From a checkpoint of a small mixture-of-experts model trained on Wikipedia.
Size: 12 layers, width 96, vocabulary 2322, 4.02M parameters.
Experts: 12 experts in each of 6 layers, 192 squared ReLU neurons an expert, a sigmoid router.
Below are experts of layer 2 (counted from 0) of a mixture-of-experts language model. Rows are named router (the router's row for the expert), up (a neuron's input weights, with its number) and show model dimensions 0-47. Each number is 500 + 50 x the weight over its row's rms, rounded and kept within 0 to 999. Numbers have three digits each.
Before each expert's rows: "mostly gets" lists some tokens that are sent to it at least half of the time; "gets" lists some tokens that make up at least twice as much of what it gets as of all text. This comes from a sample of Wikipedia text that the model never trained on. Tokens count by the router's weight.

# expert 6
mostly gets: " ch", " Ar", " con", " ex", " Mar", " comp"
gets: "ar", "r", "v", "un", "u", "ad"
router:494516371559521519649484583500499486444524585483534408515473437503491540478536521506509564512479521495584471463510553487515515563522514521602464
up12:492496451420439483562452478491495444529540546416505475553453449590520448487466416447534437438538497422459479393494517476535515489508431489569499
up13:508495431512528519488443526468489527516603432585544471399568443467400516528607471563496586522428462538552470439566608467449515489454460515479488
up14:629514487534469540591580536490438509476541494521513479489446422556552428506416540567537498499467587504557558459445465458520445533572424487571409
up15:531504496482538516587444414495556490522520505521544501526458488592488602541440542546539525473426494476525516580505459548468522492444541477513423
up16:586471488546576496531467510516551473493489536488515505405505438552544544532454406604540544490507467502580450538471506380524457563437457566506392
up17:446568456464478598529451567538429504383484561531462476515530459401480476601516484608553496529571476436454437506527538520556453496570523557475412
up18:549615454532534504508434575496535400468570521413489607475486454445479408452460555571516489553563522414452488443442627453449437489498459548479475
up19:526445619385480558543503500563495418503509508430530460519546576464495464561545445519519522597466552456489509464556432434522514542574496511465448
up20:506511436422532420599439450463464534496432496579548506457560398510464513430565526495608460432517529567455531454485522417486572633501482512450430
up21:527530423449525645555497499507478548509454483423538561534467485532504509462547601486501569566463458481494458464505454515481506520423604545436550
up22:506556456413579547454504504525481401498553500445536527498396489398550503574525505497487462463440467430506468394474527546520517538469428461463544
up23:540470536502486489495562400464506481443516509419447474568574565445453434475485504521574512549444478532560477530509496473514441618514440545441400
up24:504479508480430571521565531529434419486503483439540531548510516460438483544516534549511557406439559399435461438474500409578546452561531505509448
up25:551486537472453570475462468553518452518423589517415528459477401526495422463461454471488552458601534373420507478460577502471576529517567523499493
up26:543480409463473600519457501531474481505457520490528511603476465480472570475439566482618491467475517367534554424440534567482521572593467543551409
up27:507549486460501423540479613434503539454505551555470512558518551461561449463601455545530490463542552418463549512510611542559425554522507502480504
up28:512476564545591546483522475403472481461503549656567497463503520455470517526533570543478497536444541515547528472507412502421478485517419433499406
up29:541431477493482472485599524470493484485588498456536488546501570456456520498484493535436517418362500521450417501554436550505530540523477528461445
up30:560529421536504500517488627487487423437466506461519588503474483515382545466495523489523543430483485465505560408436552500452513560471527595527496
up31:485495508466457442466535493505487378494487540422469504476422553430547481510483532511512524390426509508603434468524532426524518572507427454543488
up32:505455476471488530489524448510514585435528540435486511513535497535496489501457538507486646558492479511504442444468575476569502511452561511475503
up33:491477495501548548494518513565523538536471422415458511522533496561519504422534578533501575525431483412512489426464535537563531576549483575491423
up34:566536471533493514616556524465510598556519607438497396412496490480551540491537532436561560595557534517499428434525475489524606614530454571516438
up35:545523467458471405507522610512487515477525484528523577513548538557457571547537390559478482464489547480472444534481567504483473559431439539464545
up36:509456482515456545528477509496590562498468613502471459446334464457544387477534501460502484483469513421515445443543530497508657461504527532563518
up37:462534589473579535473523434559418473495477460501601457557537468454509447526536510519433428412431603548552544457442517566506554513488463499559529
up38:550570431480507476493513409485493503510506537526530516550486462503485565499459575503542519517577479510481467462558520500496468548561499486547439
up39:534521455524474427479483502495473559416511535539384461539496528454529603487466559491427557516449526538528538493511502598601466470582477528539468
up40:530513504483473473471456524551461520477452552431496439552643486518530503412479442463463518458507546509458505481561503428602458513612559489548476
up41:576479511510592622476651484504493572528605413483551506462450476522463490493526596466561489518487484462439576468537529535547550531489513463533481
up42:532541415498541511524483522553456503551406581481445556462494496485504542525516504544449636557513455433486556413443555539594525495533577513486489
up43:426513436543557464522552522497475513495435517506564401510408605618454484508460414495458479447497543440488597516511487487474467541536530525449513
up44:514499464552591556513483489455542447563435452502581545506415422503587513513551410492479463489559599588503499460468536494417502473543467442526480
up45:583523451480568530485539529472543500532514587471492513445437506581467450540555555463564553554511578554453510489477467485422495506507498576493459
up46:514518507524477525466528488425406477501525562461503454558600539586536493476509429479585490548558599444451514511460532523532572538570424458407430
up47:459588484474545484602547418485465496543578514542504489565566562484451523521483493567460536463520581441533543493467564528515548554527505477548457
up48:471456451446483517441476525547439527501456452525474455514491577500477518456390467493576585451467395483515383488506460397568591499560462441526440
up49:467572436494568573518434553502552481554478572422454494492453491513499533478522503540517464474525476608506372542533609482506382444549489426466495
up50:514472388497528515508505382441491450453540487549566536494420377471529502531485511550571507472533465482527501463574523621517485383494496500485498
up51:509550465457462531504430467586569485532535438506478496460462525422487534465509497483361448498482565478546403475510514439519556425520523549493477
up52:581539529476527471562580534470513494440564529411521481521415439491490528556525507412587480410484436571506558471494472552600542484424539561516434
up53:540511417405484497407565535414564388488496595493521498471457544544442546430511459438501556390475440473576521561520523508498427551574553454467501
up54:517543488474567474542487468463582453425416441595602477524459506486500558492479518507560468428492501516577501542543547517473469533510475580465438
up55:537467504513500504540528522479470539452514393567500435430484469449435422429503625570527468466380514484542440477632495550502459421439495528584477
up56:528492424511535484542399576499512479485423503474565501478376525603627514481434356499526501454505586435478400480504480464471515495489539535506483
up57:637586472542394527491517536476362450546496478521569480519458445405496506498478532474485528468380619445555553433442537509506459485503568509468471
up58:417510585516463490556477529509496542500499525504501530568383552502517463475483486607479385529415496417548505514505536578467564557517430445590455
up59:528510430479527544398567477493563413392480456477557508499496468545519501502398550526431518541529448534512457617499552450562523388571522526491472
up60:512559522482519528501442543467498490560489469541561524513356482549464514556499493463421566441538493497486450592514482503445539427505522555484448
up61:553508488582553546455541451536531399440427524574547523462522580460490529532584558540525452468422432544482437444523500548578547535537545435596461
up62:453583456508538525573478500521518529398592494498530588563448501567533530481485587543503558503451551504528557479379549555514437471496495449552516
up63:382486541505491468590458539474465481466523501478541479606427452506554479563419511554508579538510560573464469435473519524528488467454478553468448
up64:565532504441551564417456479301559480581492432540495471520505481529494390487493552511572536582566485467487439450427526425504534476623542504477465
up65:580540469495537494619588387484453484650535455518540531495482511476536567516557584485464602515535538425583435465492500528527519583485565464488537
up66:435548538428459495551532532441430468405481516505520499511527544459501384457482492455512512383517551537501524509518627574529433556449464455435500
up67:514521400589461554524430511443591513487486526465428465540463447500533439468610428566528464414496509500572408501486575399493432565504574534519504
up68:561596490501518427467480467549434555444586496516527515458469509466516500542499456538504498549431447533492466513486512575418519422432589594506500
up69:523483444473504512523455490417483552548408535492428504531459468487499468502534427499485462542569572495603477461507460494459437530554514638493459
up70:602512495531493566516483565565518473533437478574459531451482491523522458530467470519471601493404558414448440468519507525519408406559531526517484
up71:513570477557500533554459517498493589485473560576527449616441464546560487515577423469535549487521433528448411475507471574546509438531540507533606
up72:461482512523514551464481420516563474542459494487587532458448547479393473545494526478459520439439514443538505397399574503481509372548449520530508
up73:431512516508517419537478472514499427466428566500536528410541505451527505456612549528414496491394459587431461551450500534417507489511521546549486
up74:431448521498521570432507573557488510556454480552545487388471498517536518425510531502578570495430528447495504464413572556511471530640511517480419

# expert 1
mostly gets: "'", "\"", " N", "/", " St", " Sh"
gets: "'", "-", "h", " N", "\"", "/"
router:491559571450496533487558555515405523576544513514440447483530506411496465437434574530444490393539435386536507504506545457482487597474474514452534
up12:537592544454520578445547453564514353518482505508540486503436507512530454386519560602514516569545495615487425482455516480535516475558539542500472
up13:542500577502555426461549463494461486526450493522488450597523490476561468382466566499467411461447495518497504488549515446447444417487417484459566
up14:478498532617585623526382504510525476533447512485576476497546506465490415412490544519541429537469531521446408428451504481509512534548507489529400
up15:557522428497491569511486542489572431512470488552569392558428567498455522460542555507526495546510504447471381414518491519557426563435564553495464
up16:482590500547516562473438409580512518458468511473554454495487492545549498451487481538421526504411516456557584471532464506478487453497584454528458
up17:475458499511481503413517458510432545455468513470439438622529431511546480395479380562557448529566553505478581520492519531483492462593523440512458
up18:469523444467548481575594472388559508522463499557496505553457544441524527425507493527513445498385482556456430441606483512479409478583443527492503
up19:439498512475584568491576458528475495475466552535506462476461544454455436517466446463472554426498544436456462445497589558527471504506428501571584
up20:493602508421593500523428469403550433523481498569558462456434557514539467471517478555494571541504562553529529493499477566495503464622444593548436
up21:498613585500487559517423473540537422557551484442511511584437419417508480566521507513516483483456501567532424495461547489561537463577418538452466
up22:522434568465481597598523557526554539479482573518549410590455521494478483559476431580444475488452501554499586459408533481584524540513425518423520
up23:522503590438483573503456574561474462491449458501523441484546505471444577459486567465548505528447479529458507504428508580677503506549594542490558
up24:525550569415450517474473544499555475522479465559503468484526463568436495488481573565600509504492525508530620570489525494525485493536468485533415
up25:565553438560456486520533534497429547521586480487439507479595491544531547458513523483601512546516479501475580400552576490442406516469458478452531
up26:391569432462414493471492356508443537538603504482463451500534458463542461479507488638654454469528533486430455559474519506573510503601484503542429
up27:535532419505478490467517492502535410457469476491620526478501432610526511462449452531571467290498502551525576535457576459525488482547512531503457
up28:544568585443581543563557570488557597522471562490501528452510478525478564451527458506502533522512451440430509394495458470514414571510501518488452
up29:524506551453467470517496611498461451453478376513615470443473423572450541521474449540574441399410408472630434471533565490475516567482496456490497
up30:522567455470467568490392523444505487376544520476498454444515521550537514569424495482469478474544492456503520514535515517508429464490440563505450
up31:414502465422534460459494485501588493492447472447448553492439481531518575549452474509526526437492453439493493386471524522580535587589549491463483
up32:521573596453427547464539522537539433544494479539513608491522500498441519470490471513566466477442579534519460569468490601515418532556525482456480
up33:540551452461518496486420507421500392413537558501552585452450594544452498488539444498444414441536501547537504571582555480514560502528460555537515
up34:518506535520383576594366591457492570546560568447471538512351446518541513434490416558514496567537504436563437497514589521482518524506498517468468
up35:565456469575490492439567590526442614512462429447551534505501491484523425435540629504446539528418449479524490443548403513468490486597486508537462
up36:478452559553526446515481471515511454567551566512467429477554419435490536438503545541523551481422558447494495490524571539590546482575412497578485
up37:565524573410526527423492390496461401479477449500611376526531524561508422566459545458467475545498543416531487470505472466490458492567525528546554
up38:588581488510553511526566487497483449507505546522468542490351545478418517468550504481564456474485506507506549495508472485515395513512401488379501
up39:474527493507478508565500457459605555518440525515476500591419501540539446506479488592529494545472508496439504500498459499437430518633498480469506
up40:452523553479579583461524501508465489469483537572480499465582500575433480510483547613449487563513430454437537533509515421502527556508479503528384
up41:584476491462574561565473437376472410386529503501475467468487486487534485388462541532595566542463528463465499514457506546531442551592528550498431
up42:479501571376536478559531502516552440480529453514505513505489561543556473553520445525483482514537465447514489430581502434527523588531447497516538
up43:446444465419485552547477577541474509580526521472488372542451558539523516522434553443535561465542512445544524399507514477403565511574554536505504
up44:414465499522478502536562559534485497455517544508483570467507480419483510418512568459461514514480516528457459466542517445529507483438550619564447
up45:544454511476523508477497455524541435554475498524441464412438425416532486517488443420455531502421463463384472490408495598523501460525513477571492
up46:453393486464471487520470435470449512538451507494429522594440395489538446507469462498476449532493480517521622409460583463457449473461515473487485
up47:474484546548468570581447490472436542517485577563523511510513495538452449512432485526573491587553540488530416484534520510528469512466530573474511
up48:404522522588443566473573539445457558496432505527462446503482501449512386451468531480536499627446476509447424463495421497578514514473551537482519
up49:434487484426485558478555470563521456507533489436455591599444457465560499495542614502515466463474491429425537461498521509548586587511508447520466
up50:477588500424534571491566550445451459487484503516449444418442518529464454439453570545498504465506609469487525459487530577470465508560569493500447
up51:423444488494574551429525534524576443484493478495529482507403537464502505484490588491536477530460500431609471406553529416442493539502433595550493
up52:557558410484528424471517396418487530494503424523535473520508512535559492548400564594542606610572480513530522552553454453541403472478437492457507
up53:500550641467466494485527471540479471466482544554573466505513544385576576503635556542451556425446562539469574502522498537494492485503456575452525
up54:495579548486576440511508497557458468436513499493434474492493575403383479435553529548522567468500463446563433522451495466430509500483553585461492
up55:537528548428542423516488496550506489535488492505513450614393504537473463476466471454367486447463457519528500525471532479452459491592497475357492
up56:460541480490564567549476456425523476475524533510526501547489556431416406423499528520499545512463563448482417503474559562581424537564432549570391
up57:543561445465433619446554524482477543439527544416423553570384466547537466506418523470525510501432497531554493468524558549464530431537478477562500
up58:558461434547513454505504498415456482465520539559556459442519524551452523500543503417525565475476472539590491446486651469432392484522566530498534
up59:629493504498526561496527460514531528423513529442460656485471498557532504481506467498510572594563400465471476404486523416453482460413580540509431
up60:597530507498512536585536485425475502436444432538470543430524535467377468493548530441512472531496431437526440466471508420477449537535468465548430
up61:553468563448584501566445436455484459529550480500534532490391470454571509420573480491499437472556490580516567509505538506576541516418471560511455
up62:576541523447486437551617501472450520484543446504399410497506482604578534440480478437439536448569537542485560501452492541487453521547526495507523
up63:595504530472577579555545488463481470514452453470589462413362537485409486461444518531518533502449464542423496586550466524418573423391480487514494
up64:606533527575374635487479566510424453525464531463569515545513514387552412480532511511441517548489514592508522423522518580481555556468446576473491
up65:537532437427465495433459492486483499538517505484472515408441463495465486518526561432416509473482528565416378443612566530467557451502529663508508
up66:571577524541486554522518444456522475468485547554606492475468544370447520481462512577553549503546442582489530518527535448478482545568533563480447
up67:522522474536448520434453483506493506445432530527444496468498506419531446503530521461446456464495533476512494409520586619537481423542621485505507
up68:544528553419584509394561428573547520541472407366513572435492564497398421534569472550502548493474469435422484446483454545528441504492406556505481
up69:506512433451549598539518539384390556518487537455539488506498525502464477419583442560562475526555556505462454439513541361495457481531454537504421
up70:490491483580508553512508495481442414427585542471543511474513532527443463442460420469540449519562532562453538432504585493494481475540481570535476
up71:469536496461488539471471499442508470507497471442549426533567531463416530484507588613552492483519466583457486519507436536525470495493524520492544
up72:427608491496482549478589511507545575463573530508466503390388531435456473519516487495462543473580498465495412493518415538499411469411524549461445
up73:467510526482519460533531540364486547522528496443474520545454517414455467421528491536508511525457587575504491437487515524530490454541517552498468
up74:463518456464425595567481477556571495552471510481377559423406509544420538556474564435517584565445515509488418442476607489442482566598491524460463

# expert 10
mostly gets: ",", " and", " d", " in", " or", " de"
gets: ",", " and", ".", " in", " d", "d"
router:521508524494545495565583485471576439424504503483517536444572521465433456459491420469490544419443464489475366489381503502505321486504506546443429
up12:436467472515462423421521523451417542520454514436441477454432551539623480489510514597599545513409552455535537599507467469461517517509535504497456
up13:567569570421441527430618532571487501438524508539482412390475513514416465543472428438490561492468448493424521501548437458504418469502562500572444
up14:602482435493459504505417433540539461410514443520501444482531477521524485569547531527484479523427458519478478374483551425535507519540442574541432
up15:568509469424605515579497415462457398476479492531557531501457477617443491468545458432540431458453467578524498570438519445536511501404550524540556
up16:363520618547478552465465491485526467520419472529453524555369440541471469505511483489579533457425486453605379464456497460485488484578516494508430
up17:496478358543581504524459449478548487459566501557480485544523512548511432502502474479596465514580384480513418415486479501535493495441562438531500
up18:603520513471505555534532548428471395509443522538469485471511531414479463475554431402434491485433535481497415451499470449507447598501408491492502
up19:555554488402460471549478488520604523431504583419464565419502479485447488480479434591523445466414501520611486521513528521571485484474489588452550
up20:508599475501546532550518543401522482553621502501490359487489528504525423477507451563523587500430539516563346450517536528460480525522543575521451
up21:494511588405468474498453404461497463405499466525533539487495512443605449484510519490552411469402575526546469490528476493512523518535456455479461
up22:385533439443523434532557492465521606566606624503528566568529532469519585509587479539577481553533452428479475433484507518501527571572423521468542
up23:567471408489567476444572501441549528471519450448467500587490491447520497482506432472479520445516573454438493449497520384480468574498522472543515
up24:526524498526462536468514498411552472510443505469544529468361556492577509538529563473544541491555499555432478559580481404435463471450502435489525
up25:480487511483518441484479517526505529565480533461491470555577539463500494490570479566506537488488596479467536433472584460541416584512469467512468
up26:487525542455507554503441479557472503550470495443528432483501467396493477488461436534444538341485484475519589468472578461522506562533540469470468
up27:633522563481501411457538463538546470452521475512582428450520523545459504591524593463517593438422487508596429447525514508434506544501506504528477
up28:565427511549514576532460460561569553509487504433404527461490456461520548527443559515457582546473456460488430537443520482496543559548434461510518
up29:482497514520453509445573415583513460498482499529509455498633526533484475517490478466450461457484504494441548418428512549472508531539524550589458
up30:514529549507456520446417529452502515524461550491419445479589521474506419530514487468449495571510404476368446541511448490437489500541492519531487
up31:497523490429501465471434617456478483463481611445446539490613431516456532467463478486396530390601520452458520429512590456558447484534583508489503
up32:537520475468557528559546569481564523474529579444594470437494474514386513499478543491560632529544461506554426453562529400530420479526488500490357
up33:494474510469569476534501486440416534478497534476542536558563395515504423436455554444354414565456512470520572449575501507553490475540505465563493
up34:487541540454553516390455445416537485464413548558584512465490539484473497485470540527598474468554556523501557423465495388589418574554558549531487
up35:402499528456516455496450586489461474528460522560571465564423448457559557506441496537511524502396532424552513454487441457508422445510538439513533
up36:460587474517525561518480465476403466438471481500471537416553494444471467453521561533549566532493450479562458428513518512493385553476597612528381
up37:470454475381474562436573486458512469552410531516476500513466516532598606459513538478577562450449479490578480457483478501379512463512565422450511
up38:395582507591616561618492425490565484428450491499538477507509548529571480525555552511525465491527433478443479521509549518504436491423482579582445
up39:572562470529455558446600550486488462554529493485524580425386456531485488550479512529592537559476559479530500486593531524456473394552537598465462
up40:514472567492468497547549484485491531435508633426488518430535518505627571504468428520479481452442476453493417437497448533480548453531578510499478
up41:456522491549528519465514535484508543393424525511464513530542546433571387419486488538457498544484494539450515541508532550498458508412490557459430
up42:488519519552513497528548526473475447494531513495437590437441574608474526458501569464501525399449440583499536414454458542485480426509512523510442
up43:564519525532589558475462464502487469466501575530490548481509527474460495428496490588543517492492527572455523408516504471538581572637674549463406
up44:585491434528544523529406443461452505491502473474470582546350562452496525481507526495568543504483589522418529556572414558525488478538538507503401
up45:568541562531511455453443494518552580491483498534477481497493529402556476501509524481446440495375495491508443527522590493421572613463512463470543
up46:471469561546452475508495506491536503564424524491476424551518460526470469496554427450563451510440504461465365485538498475614542592534524508567488
up47:436505491499484488466514563507451514416496420520539482413514541452515462483451484519457435498467428480552482609406587505438398469537561535495541
up48:428497512497472481534422527438532471402541525505493476469562405489513403541578498520579557544495430403551445432471635528558469516491573540506564
up49:523549479493466505469607568487503523528506436452486484501580553534545511504545541583567493550504510578441495572559538535479421468611548558498551
up50:574546473507583521477483467463469418406402486425516495487487458503429533443528502480502472451480436527633460531473486615510478428490584536453424
up51:609513522484543505559588541540545483515519506542531498437432539502419474534550487453493648430452426475500469518635465477416449476470480572492516
up52:482493499429521482542465484484531449569569482478577524461495538530549562499526522522566397556543473518430577560574530587515543468530475508523464
up53:521517426434628489595445554472485399486503565510520442431488515546514492431467520512526524584493552550525478441522408458471470455569599551466475
up54:478349548515557502507519511541566426528472515571542528463476555491453520475459551458562493417459511519409461460510535497516500492425541450435444
up55:525483557472477559493540448519443433500459579556460443526599553488411489423499514552581440493472526404485619508558480478446529465571486561417494
up56:514519552531516476508460570532423535520465414554554509590460521464493463560425626494572494521502535514501524541524517459623502570520447429514488
up57:553484457477606473588546559439510488607425438512511508544572483482456569469459549563476497539421456587521563549605527543501523572502473492485499
up58:544490519508473426456537459465497537503513501594526449532481587486424467548586503550425529477481386430513526483526541573591541451526545532502511
up59:530521404522508531526577444524524520518423572459507601474419415555530556506528507485567512483570501540433430451554498512557479561471541522435476
up60:521524523518585444567566512465494488518585507540465433450519572482629470466530382498529491580467630561467424533456479488533433520547565469555499
up61:501507429478526552519496523413511459515406482550558455511455543466485458522505503531439585549534416522501448360464459403451482575583544469520448
up62:453532539480557561601453453480593530535467527553539459464517434489544607520570429541499531462582439487407487481479551468480565507484532561448511
up63:499526459506500480445568467477479471546466502524551403509564506462458499426557466585499518445494571469530514550474554491603436427424509541407442
up64:513546496480452492490531558547618467487395533483547490492449466525543460484502501454513481481533467503457387471575536485477475610415415491534534
up65:571463556437468437537557491455549447481539505509475478447462457549536407489529418496480468481428460462458462445493461391493430513441512465565487
up66:546504510483528499429515573443523474548496510420460430543463530507594493504470510487530519451563588539551472510579485513361460462463441415482493
up67:505565539510552621510491473463498486478501560521480552528445498497440490566579491544480543550469550456518384514538510404562550551485509499455455
up68:530485597483488496529641465517540535505520490430417382464574569518477480566496493499539574605422509575429429489486428472425514573597521472499495
up69:435413450526396495502480406526550497569580530545439542558438435509588408496494536596486487529455517480484542430483505469545546413584534540526493
up70:496575472576542644491533488481531563445449519568530504468465567526468461460522568580551465446541564550493542456470531495501527536571494545552390
up71:411467432424508639547521575515483507467504467487450457491530505429484487462479439507444515488523503504509646512399559517497458504605561542458524
up72:507559528502504499498543476592516525415468536375520516541470496645503435444503552478486539380490455518549543446413545532531485455569510478598503
up73:532511480443482566485399428510509437421561534458476505519517527537418499484492462586511499520453478500502474512501544441510513494554476483497506
up74:609571560515464594498537505487502519445488520524534580456408499557422443480478520477450540450457462463453525447508416468544499436491562483460410

# expert 8
mostly gets: "s", "%", "ics", " As", "ives", "hes"
gets: "s", "es", "at", "t", "an", "m"
router:489560392492525489514429548459468492453476588542527504501501512488539466483486512481590448512540492405563455503461645492467559447603495484470515
up12:521460485501483553571493493568552494493523513482507495478428473477476325509471493486425463552438520453503555492601540452412507453447488467482465
up13:540414461517458440581455465430530520600368518468503555563512532548574500433448472471507471478478586486540506499512535488552528483558560470490523
up14:467468545570468381534460508497497503611454428492493457508557481515634519513500484587512488558533474498607515512487533518452513607484444519522424
up15:627503449475578390540542528433453494511507519544410551455536584501480477470576545455465568501403567488520495558546441552448509415464521561464568
up16:442558495391564465480490491403465437487542554532585534541554470594543513513497487560449517430501501448413466571407580552544495468524481471462494
up17:500602498393509568571466504547500432449543461513538548480495401448434582466608512558582478430531512595464522435477625505493473552452465510544431
up18:575495445543484541537551352495483482490564499503553560462608462507512517502473551510506380521493548470437488450525544540480529446575477529596426
up19:480475452487556567390536526500545458514505533457447575591385538405420507478445524475529421516498438508431566415569524581479488455531454481558455
up20:540566547518472478522482550424507525532494511455463476506463543628427462504511409440493469527599478459533443451486458427503506590548526492515455
up21:578624496405441545565544462576437466453511601457471470435487529489508552492497508426502573396577563441479537548449565604521512497547494554563515
up22:553604467482571418537545528492583450532564535472575537447391555498469461528449527486469445412445482530520502517506492489518440460428414417549528
up23:499431601429508461532581506530417477519620429507507461438523510493464496462504467428441508545479529399505504530494480473495511455543452537429459
up24:445528440598569546618613560536504514564558529520423545451410436456510405532494493514528550549532464513454442415516518514564440567534477456541513
up25:564513481398526540561540537459503448448469435454586453527474578511502440444441536552509445464477456442496466493507518498537453461559559531563476
up26:526505486380483483478506587504466559498542555513454497452517567441518597498492485575553549533515464422412503543433511496423585564513511531481440
up27:458537559497556372496515525477543416440567493546538453427469535506505460524485472570501523410408516520433436427484548467396469522527438464595528
up28:423496471407478514566518557466565461526531544501468396556512598443456479546484555446466444628476562436476502455501641525548542495499469541474518
up29:529435418551527495586588501460498533615581576467444464496448561508529509487516466536509498552487561466443520460499435496519458490522584542570481
up30:565490465538505596451524473426527508563452507484439539505523502530480475459531474436599450498476558506426457392523575479554507552560558436428530
up31:499537499522481569488498481436490562544470548467570433558500560553462511494515518564528481513515549456502585470460553536480500460509542546493502
up32:452512450544517511552482554422477545534521530506553447570513493499553429463501433528467495515533496489473462551462565474530459574463439556418507
up33:516543429457491595574572450515488618502561482383486494494471460533451473458563481495483518549564464425515488564503516566562499437533559502585493
up34:522507580497517504579482544473577473493432568520532532563497491538492504485547466491504484523632582482529540488503540522543525621457457503492533
up35:483581526443475558516437492424454538507391565454510548536396617462513492512545403455467534493477512492470458450504497564591511491496516435479552
up36:558497507515517521488483552417435493493365629514498483578538525533529472474503429516487512528546536496543531483446516519640493547526511488465623
up37:471495420514495530464497474522643389566447545592573433493372541511512541569467564435523542535488489530508541491535489514572562531524479578530500
up38:538468483501470608496464445462463460574565533457541518544465540487390553476502548521504477504455497521526583430499464523535521445517438487458494
up39:444494484461539458467550433514538501557481565535471514550381478463437542491548480545481435526453431484439533479515492561465522488476471435522508
up40:511561599429517422504580576559528412484467399462587576506524527519473545516535536532594458423497452502554583516477460487477415501508500475496450
up41:493618390438537495547516534427494459457439447571499523530456508514420418448529481551546485435499528465472466377565481444506480492524532601521494
up42:478548558458540520580529403453516613503543466482570460427441504487478521465471490568514466482471568473482486481517507464524513541575554572444400
up43:491479488525505497459493500481510478579437477425455542495434530515560478434469503504518539479438542351491509523420529537480512505534553488519513
up44:443541534460452492430533493467544480512495511493537446420456581532623539526494459522549401517511523555460505555475482572496558435473466468484403
up45:577551475442500473530567407444451421471558490590480592430440508444441545529489543507527443476432467451552502548513541484535444445524548559485457
up46:393471556417531542473521527560567428471502452454564495509429543453535445570425473497547548504490502422447528505478481542574573493459506441501475
up47:573540426400463446582525455554550451536466536497548463531412474562434554534494555523543452462529475533512492566506484509442516472508509627539378
up48:496510382454474588422470442444473552488527544415536366455482473510576545467452576501498471457514489500480492425588524514423525525535514597561449
up49:547504467468463422489486374463468498546544626522532521540580531516575477507508518386502468450588518422526543422517494518500454497546543456493475
up50:484451545460421520525495583523629569656461482485433551525417412491526528485505494516606495518544478525456523475468529497591470388518578548514557
up51:492517444495550567481513570455445532490499543446519520470527531556525600492521592491472511471498524455524606462472485502504552531569505479506473
up52:472472593456427583539550519535503516531483368490451447489485510518402455528421468608590453419496447455480536514489580552496467521593492484502504
up53:454595488476462457454665563438487519408486555561582441530505530524519555412513547471586508490527486478519583531486549526537486553498488523463544
up54:449529588545511529454546531479500443568454509447461440514393476517559504484517473484563393490564447510462535484529488488450539533583483409614534
up55:669569495550460466448521456462509461399515409424486433483555473485585446489446490548484413477593529471484507585423527428556482483531510581569485
up56:547490534481528479507478538511539554555506567536484505527465483546537538430698496522424563441532565384478507496418562449573510567532548502527536
up57:638452484507563424526445463502559420453453489454542499442494459519513510398518461510525508383503545519451515535471567387568517512555510470503412
up58:586498514441504530499467439400496489549362479542486499479563519517454473549527461491484581490505452479550506567511623487537474570503575439488451
up59:531602474472553406497529552443534559448520507544610453593441464490551448552499563485534532551471452606541505519509563544529458489523449537583528
up60:520548409410511544492461560492547466506409538505566479487390511476590446508463425467397522420509480439551496475498499502498542506488440541476551
up61:451477525560465552410475567405477526582533468567438481499476581520474564496561573560499473501531603461553381502469532526500528507532566459458447
up62:472558599410558511492469540479527451535497503444520467510584637490502536480535498509467463567474511524549496532543479488534596622463515520568462
up63:484426433453473607553476544456493487414508583513570561538496461488513494497463514503503573433478448510510535493522658490507489557513675544501479
up64:453473501526555488542449588476549501597374477434546392542474486462518524425526511581593423464488558472449559530530556497441508485501516488497588
up65:594500463397517584601485584523464377485480548509515483460436525547500485452397443470536500488533589543559568510495491451523454534565586604401452
up66:474499544481537510612523457400550516554445500474507516515455476430526470515538530438505501532408479452562470499527567449539537473487445543546572
up67:497500527373562550458532507523510599529396575497514526538528515525495644435471474486509545490532491511500440414451523517503519642546557436613478
up68:496505541540494562484554424549417591423439485452565489512552588487467483519569568508538397498424478483575394488429598494471432519444454505474549
up69:489474423486532506573408523388475499455477556517513480461463513561498534494553454456532469456486555555404473494486655613548462480514544557430443
up70:542462440488533395480548486490504514453485544495452460510589530394517518461544523510450525532397482477474444414429416494478607459559444541489482
up71:563551524538443545515590556460509501473509497390503536501505513479432475423459536534529540523467427539487528470565414462536525477455551510388468
up72:504462475529511504459526454545473499526444459507559434516497594460442515468487543566506581540453512501565459553443557559539465544586509526462467
up73:435446573511453487505405581455477485463511526538501421495476564476563484477521508583518455506384485523466445501495470556413546577563378520605550
up74:416488539487522501533415521474462464480494426578446485472368457490560481470463337523568449480573541552498522476418509466468473450522458461471587